From a checkpoint of a small mixture-of-experts model trained on Wikipedia.
Training: a variant of SOAP for the experts, 5223 steps.
Below are experts of layer 8 (counted from 0) of a mixture-of-experts language model. Rows are named router (the router's row for the expert), up (a neuron's input weights, with its number), down (a neuron's output weights, with its number) and show model dimensions 0-127. Each number is 500 + 25 x the weight over its row's rms, rounded and kept within 0 to 999. Numbers have three digits each.
After each expert's rows: a language model's description of what the expert responds to. This comes from a sample of Wikipedia text that the model never trained on.

# expert 51
router:511507498510495476549570465450497520487536497488482516515488510470471454487487507500505518480536495509527535532503488479518492498534475510481507475504541476467494519514467509523526502533483484477497475493484477496544457472473491503540505498544487466470493498469481510520500530515495499465506501491468521435522525530522544517549513481486477468523497495496545452534471487473481541484529
up2:495506532521542512494478471504545495487486497501486533511489483487512520488514495477521506524528479535487520484497486502471522516502450478492525502469522456502443508454484519477467514474516492541483457515502504471481484471506466501460460453476514448473453535481559471510470568501483504513487532535470491469483492514568491539502473501510492488527488524514500487502508494508511480491535
down2:529467517478507489474512503477534531489436475522482513471505491504484499503512526514469486475481497451526473493505510474503510499516503491523472534513460552460538479510497488502509454500496495463481490510491492494491499454496499564492513502508504554540540520544465493539519484505487465486517462483516474529485439516489473474560493511532507507489494502562474491487488510474496497476451
up3:512519550538533477507485445467524485507508443515495520485488472499430549469508470484449496504482539458504457475500514462514489494471499518488501487481486523493459520489502492504482490503488529471520467515450510523476502478498485501534497514444498470512487504517468511501487498454469487529472502496501532474540500526482511540501486504516529488510499497504518551533551519488500503524450
down3:463496458472562513494488494520496501518533507507551502524487477506475529544466510497519509488499509511541474496456537494519513479480497491501506466563473473504489498508491493501513505493478475493472484450511532510493545503480498484500516541549494507468465498504535493523482473536449494468475477494466511533501519494545540471552534492474471488535510512489504512470547534484521491483543
up4:494487529471487525519472499495539514434518531496511510470505496452468498534477528528481463526503539490510500514478537493512520495504540531521542483507471502493474468497487523480541510514490521531495497508488529507501462500536502510502471462496529502508422474478538492535509455486529485521527469525459513480519511529467495502466445476517471502530511540549517505507529530488474487506496
down4:458429488480484523487499529499475498477495444583545456507486512502477536511530512488479501514483490493559473507517526505470502497534509494457458477487537473509525461486492503496533484514541473491486508500508517465447510495496484524517471545493479497486526525542480510493477490499496523468506513478538531500490514474469489508510557487474521512489525494485476493524484472536514493515523
It responds to: Quantifier words. Quantifiers and degree words before nouns or as, such as most, several, many, more, well in as well as, other.

# expert 46
router:521523472499546544512490494505494545468491520518548495526508523528490493545488527522468522495517468523523496517503469489531513500495499538468514482496525481458525473479443526551470514505503488472467451449486512513534469484494514514478516536467457511487532487478499483529469526476509477528481496499479496538526497505459521505461451496538520463503495491507462487469526524538508482490518
up2:473509496478523480503492544484544516504516492531444476514526485501483510458523491502502459506457496469510502521500578537487497481513476523528507523489518484508545468540507467500504517504495483504530501477490519499487512501468535486513474511494513445481488531488443436547530491493542489558509509494514485547503447498499496452466510489472526487485494495494535499527509480486513530491522
down2:504487501465518533503509534521469504473466498552424491524485491494508466466522481498469472481534495502515504478494479524544515470506481514553485487485523480500501487514516526472493479491500564475502522477467512487491516499505484493511504431488504498441511530455495539498506502491528476526500506478453461492529499489455471539450507533502521484494494523524470467513495471463532498479510
up3:535511515468475556516502544514471514520528509516513500520495494472492473502498459492511526500494460446490472497482481559504550516488467509515511507492485468498484496500473541456494513507522504505472504502544500522525525534508496464523494533547476498515470505487497513467496456472474503526468533465491495500484528486454451508546490481461500477528469484498532486504540480504461562524510
down3:494475521493543526478500502521497464553482500513488511503478491513516495491533490504428522495469461534515470515520472470511508518466485508438529469526489489477474513519523481490467528466524479447490486479545499477464473518525503518542517476486490488531497525500471493520481506497480499508524538505573500463496503522517480489475493493490480537447485502509532526508498495505543563517493
up4:524516525495487514537510485493504532514500507473510501503515508502481492469494500500496521536459462487439516507473503528503499490489499503520506500457499470497477516495494468483496551467538492484491485479474495438560470531493490501459539518516549481537531532493490513518511452480522520497514483485493485565507476507482469535567464481540470467516484502521485476502502467458525473516465
down4:515507488508498459494505486515485525527492515506479498490505498502529501510452456502471506524526480553502513524484556414504507538446490475481455520501485544473560500530494528487491497479493530482488488511452511517528521462499511497535511526480503474485505516506494512532497475476514493526518494515553493502500474506495475519469502534494504488507518535530543519473521479554496539553476
It responds to: Spaces in tables and formulas. Bare spaces in tables, lineups and formulas, plus succession-box words such as Preceded, named, death and historic.

# expert 60
router:526532473487513561488509508489485509497454514499516436445448511479523535556493497485505468462492482527480499526470512486499483528469508516511474471501505535527486481488551488457505528523530482483532506470498521553516465516505496516476521471476498458489476477505506493525532533467505500482490511543517536513485513496521491462525540484487487503486538486475540525480493481547484479503484
up0:490530522508492524481566508473490512485466485499506498480500477485504532500503488492495503492493550492504536498470547499483477509471517496509517494496485537501490480549514517452509519509498498530512461543527511505457493473425501489524496476486531456484497514494533508518545477453543539475475485485509495499486552505492451506540492476484471469476460511489525455508517498488526456539533
down0:522515485471533470526497484479476498541476479514471502492511506490519496520482496494497502479489528502514510512504476492493472500458488470461514513467502466418511494506487508483509540488499470519502477486517525468515472468531501493462483511520545471500486479506496443472498473468418480511466473504502537472498515522459520508489534478498519462488514482460519458533464474556522495544483
up1:531479519516470533490495512485487500524472523514535501472462491534482569485485551498511501490507506535499468468502513511484481481504511489487487489490499492502496519518545491453532479535509491472501486503521502485527505500535484432499504488517530477487461501555478447513506520522509538481474475539473516444520489509520500524498518521427473455502528506496526534532453496499520510510540
down1:517443458518474522505492508518486502448504520526499503514506453476492492503488504484476518517516446540528483526505496471492478515496551532502520487493447527518465468522543502502480514468489517485543472479518526506441498479534493481472489476470495433448493514529473496501477477516475472481521517476518531513507481526544488466492547501454453524487484502514498497526517502494489496512524
up2:488496552543486537481490511492502507482469514489509493495448501490516505508520532513542488506467567510472491489532480498457495508525536529459520482467484532506498481506502476501491506452488457499511493499471527465526526480500472463515489501496488511541482512522494498483556464468560490494487497543514489460493497469488523485462517486445499493530517468476505504438530472512461521520508
down2:526501524504488525504536459488558548469479506503516479522532468493493487482509473562522483455498497481493469504478509453476507495483472497480530514510471484470484482513490464548528490518493454486461515493477474489493473525546529487500487461490532512526556507482476514517539555496496513540492499466505493485474488526529529489467496474477484504569519509473516477463510532499503491498509
It responds to: Pieces after V or v. Word pieces following V or v, such as ari in Variation, oy in Voyeurs, á in Vázquez, plus stray digits and table pipes.

# expert 38
router:520454492522546492502453520506471485497496519480509504522517503498543532535505465465484479476505541520455490501512478504518477469454487489460485500521496499472502543455490536512519485491513508479471508535501462462547514512558494507505509523497506490484524482488512472512531478572507458509468498519481556505504483515473475506477533529531482488533532469500490541492517471523473513474467
up1:508486515492527488496511515515494521538477518565467525466463474480488533488491519530490455522506495515483497524505502506518493522474501487520449490503505498481445534445497470469484508507527483545507487514517463520513471542490514503537535511468497503484500507531557480494517529500460505505527471498501513480532461498556495486470515447546495498519450482517535531482495496497537496504445
down1:494484484518492498497488486526498513455487466500503503485474494500501450535484498499496474497552491482482502524476504484501498565475495489497500456477494473490477529535500467510505491510489500511470515515489490474483524517516535483482521484450478504526519472517496522513511458506460481458514483535447523511515534492566531507446467442532458474520462540519540500548468515467512526503481
up2:483474551524528531518539459529517512515548505523516507516500506511520546529476508510517549499490499505475533492489495530496500487502511495539506518594535488518509514515486496478475480484472541522507512525547494500492490479496502528480484510499492505520463499501501501480467515479511524483505502458453486515549513484524481484533512549501451467514505446468516485510491494484430514475468
down2:518492533524535446521482499517491536539502478468486474524540532557471524525505465494526491500517500525448503504528502467500524509506497467521508466498522526532502549516522454512472484491436484479508533486480439502457476526518543485519483493513514488534530508521487495501477504502501500492492477534526468548442515504529526497504482489523491488512480532472504505544486515537490497491517
up3:465533523516475506454473487522523497526481475486486494451469519486494487550481504483543522558493522468496436491495521511486518499510486498492488510464496487475468543509501518515481501496514487485482507497513500489528523540487485549504433529504512478554503457490480515490514484490494521519438542459490518499520535461501528499472462529485495466514501536528491487486478527481460469490525
down3:510487496490526479494473432523480522488464538525507509510468468529462497525501487503484512477533517535476506510573437508521492504485510486464497499464487456478505478500475527483521470524519543482471500498551520555503469498510521540511511522456462479489530485515467516499531483524522505529522509433512505494511509461524506511514487522528501480523515503510533485495490514482481483524547
It responds to: Table signs and symbols. Signs opening table cells, especially minus, plus, dollar and pound signs and dashes before numbers, as in goal-difference −27; some cell-initial the.

# expert 30
router:509550470473511501454514482481477474476513494506525465511513475502519495504499525499514471484532523537532512454445497511506494498453459495521495476506476536484500529481490484502480506534473475469510463505545482488483506489536533529505536551515551461481463515468515507479539505482490490510510534499456461540509498540473454480464503524511540509493511511462508458489537471479506520502488
up2:473459473484482518483483505485523493448507541483497525502498488476501530491520508540480494514495503466542473496507509504537540511486504519514479494518460509469504540511507499478513481491544464489485485475524493528471470487534505466490498477449453486544541513466494477492518485515500479454544516509500486481498506471487527489513550481539497512531483557483477494566512565527467493474516
down2:514530520512453486528507535534492539531510488472487515502501522504493526490492504547499508525537533507501509491526499533545478529460548493490491472498483496526467501475530478474486469452559486513506500486517481470522498536467498473468522537543508482440477516518500543525491533535481530495490496493476484531535453488549510527500526465465500483511469492489474512522496482531464509528484
up3:531486559513522502513532463454515502501469500495492497520478489481537484539480516527579457498524498501507473447464523478486526468455497466481495484471513547465505477496487495497503496514506487478490509484514490486445502468525470537518525472546490486538518507482531506460505484514441498516519489476485558519518473523484529506492497502474520510499487515480510475507495550481523471526497
down3:533488489550540547495469484504493443461513503498504471507519519489509502504486514506512504441558478509540506518462481516515507488470479469487498505496501506451534499481518557446547504536498480485554463519508454492492489567455509475505520512484491515502478502465477477488479515500502488474483482525490496526482465514537496556488478471482480493504490497464515507486493494510483463488516
up4:510515477506465508518533487467453485495524478474495474507519450459524463493499480478508506469473475461503532489470531527460562480485498508523485500499493498518485513506475532510519483518481525497465486517514491498539520491529510505517534497496547478525484526474516493470504481478538522499518516486478440497522493474500539512441444501447520510544470539463510535496522533472493509483472
down4:505454450481522515510538531474496475489494512530491516502490518500498466474536531545512496500497491534541515477507502529502478514457507505501470523538501512449507495468476508484483551508515467470492469489469500476498518525466494548493470471490507469508515514509514469522494485501545453450489510547541474506498513523494529462520514497558510510498474443517487552499471547505496523484492
It responds to: Vowel-r/l syllables in names. Pieces like ar, al, an, el inside foreign, especially Arabic, South Asian and Slavic names, as in Azaria, Saharan, Jerusalem, Abdel.

# expert 50
router:510526472502499547477507452543475494499487515498510509527457506453490499466514493466533474469501512535495515495464528479465505472505493507464451512520533530476515517548474532473510497497456470458515482526468483483536529534516509508491538539496521479470510470482469496502520533506493485514494519456508505500504512510487536475555430505495491533473496504508483547514524508513547473518491
up2:483521507536506522519515552514522479487538471539476513491510544513533487514498493495496509494497517510493483471490488447509516448479540521484508520516528483575463518516524503508509496515506467484491517509510511456493484489491547500470528474522501524460457506524463456471491509522505531459486463490504479488516509501520507499477478571526464510526471522459483504459521468490519487510554
down2:517484527489502521558515492480554486471516497478433508506488498505535541522534496524511489535477504533530532504466510495517532518515448493469505481474505525465566516507520484500470483534446509510535479488477500487492493476479518483497493479502475469468482479525490509487512475504496505515530478545534511517481539501474504508475512514515471488497451458499468530519512535453528457481468
up3:515481492501499477507464455527468497501518535479474496464475493474480523514565483557532537539474462502552490490448502524472485466508512497466488504531465510544518497532520477499512524493533482482489497523460509482535517463486489502516444541500491496523522518495535483505497500524507490541492505519519525487535459543506506493521487496483500474492490520500575483530495474515513498525466
down3:528529521490532498518524544474508500509508518487476487472471543516481438507502497540479486490492556478477560463508507493526483507514525513472519511501539510504530461476536503510466457517503536496533515484533465523478521474512454475494496495505506482498517521462517516509526543543557500507495489534508511512473507494474460463548512505540471455504506474545467486493497491503522506518521
up4:460485450513463486469510484527507500471543523510492491501479474519490502483463530482503534518536481469475430461499525476470513528543484491513482527469452549515463490514515527485452508436480516504523514490512480528500509531503528510497519480513479455524511490497466533486541513533558523483496472480530520504487492490475515488501510504516507523462466472522534508487507492510512477520534
down4:495484472508491491546499526471475481515466495490493496468507489558507487497477438455519500512474503524552531485514516464490522492497500573507483466506527534487486504504492520481469507537535463473461467508530496492499491484440491540519499497493523483498527530491469490501535547527503546477491507485475464486468513532487504477510473501514516477490455529543509527507500501472452525485521
It responds to: Digits in tables. Digit tokens in numeric tables and statistics, especially decimals and percentages like 6.1%, 0.1 mile, and league-table counts.

# expert 29
router:506490494478535513490473492488505543521486517462517481492549517531500555490518510468483496512471516498529456502555475510458497522474482481501497463513497524502483514507520499480515512520524490464512513511491516493442497490560512507442451519554491449505496514493532534505529547481468506499463481488479521522468527479484517520499497515491536505505503514477446556474515480508508455498474
up0:500482479503512508549464525506498488487512540510464535529496494496527503490505527515489514536496454462499504464525510498470524511546477496503507532488465524473484516547533473479455505513527504506452525476550505508495515480551504508466462523513526494524479451526497524486488476554496535491515476477492503514532509506461469512551532479500524540490518506460497520512459539488557494490507
down0:494434511478487501487512423487509477500538486477459492528537510467465525529516466491518500487477500469481471494510480460492495518509502490481487470498575484459492469477498508503468509524498492483578502516490477479513478516506494517544442480463528529507491490532474499506515487485508489517472516496507487489508515527519466497531519525518473484563518503464485511508550506520468488507493
up1:499489468486487494496519502475534513500477501545479523430509476483524545546487504467522542508511519504495462536537491505481553488512513515524494481468482464476503515469497539520504505502468532533516513497455467504472515464520508457542478515498499465492478500466459503479522471527542538502465537466539491498476485457497525531538482509509504505494516487515508510510496469537501486445518
down1:461442487492489528533470456517519469475510519476500493516496498532516510517503485507456505524469499539514495521519523518473469477542495515480514492474520509479488500486511510487488471516475509477519448540457475520511490489491537566510506458458494522512535509498477506518491522530511488551461523529487476547502508531493530453494512503521456491515474528445502455526465501494519527477526
up2:488508501536499517496501476526498532516488507471439522449531480469513474494506523491455525492479476499507443471509488520473527463518501508497485515484523469452490530498525503457509511485470509475508464504502465485505475555541438470499495536483484445471505529511520547528503519496550482501509530506511516520494504519506482542491496535467566522477495482475509503523514489499503471528487
down2:561516501477536507517512498518502493498460521497489495456565515499462492495496513489497534472490470530504504453502445471490480516495463503495548472515445505518514483516500526476488535520502508464552539512513520523497489459447496477466473471484519473497448482544515495531551515502488481513494513516469506538517505489498500538496506484470507510510477517482506545449516467495489477520511
It responds to: Possessives and apostrophes. Possessive 's and ', possessive pronouns his, its, their, her, and apostrophes in contractions or names like don’t, O'Sullivan.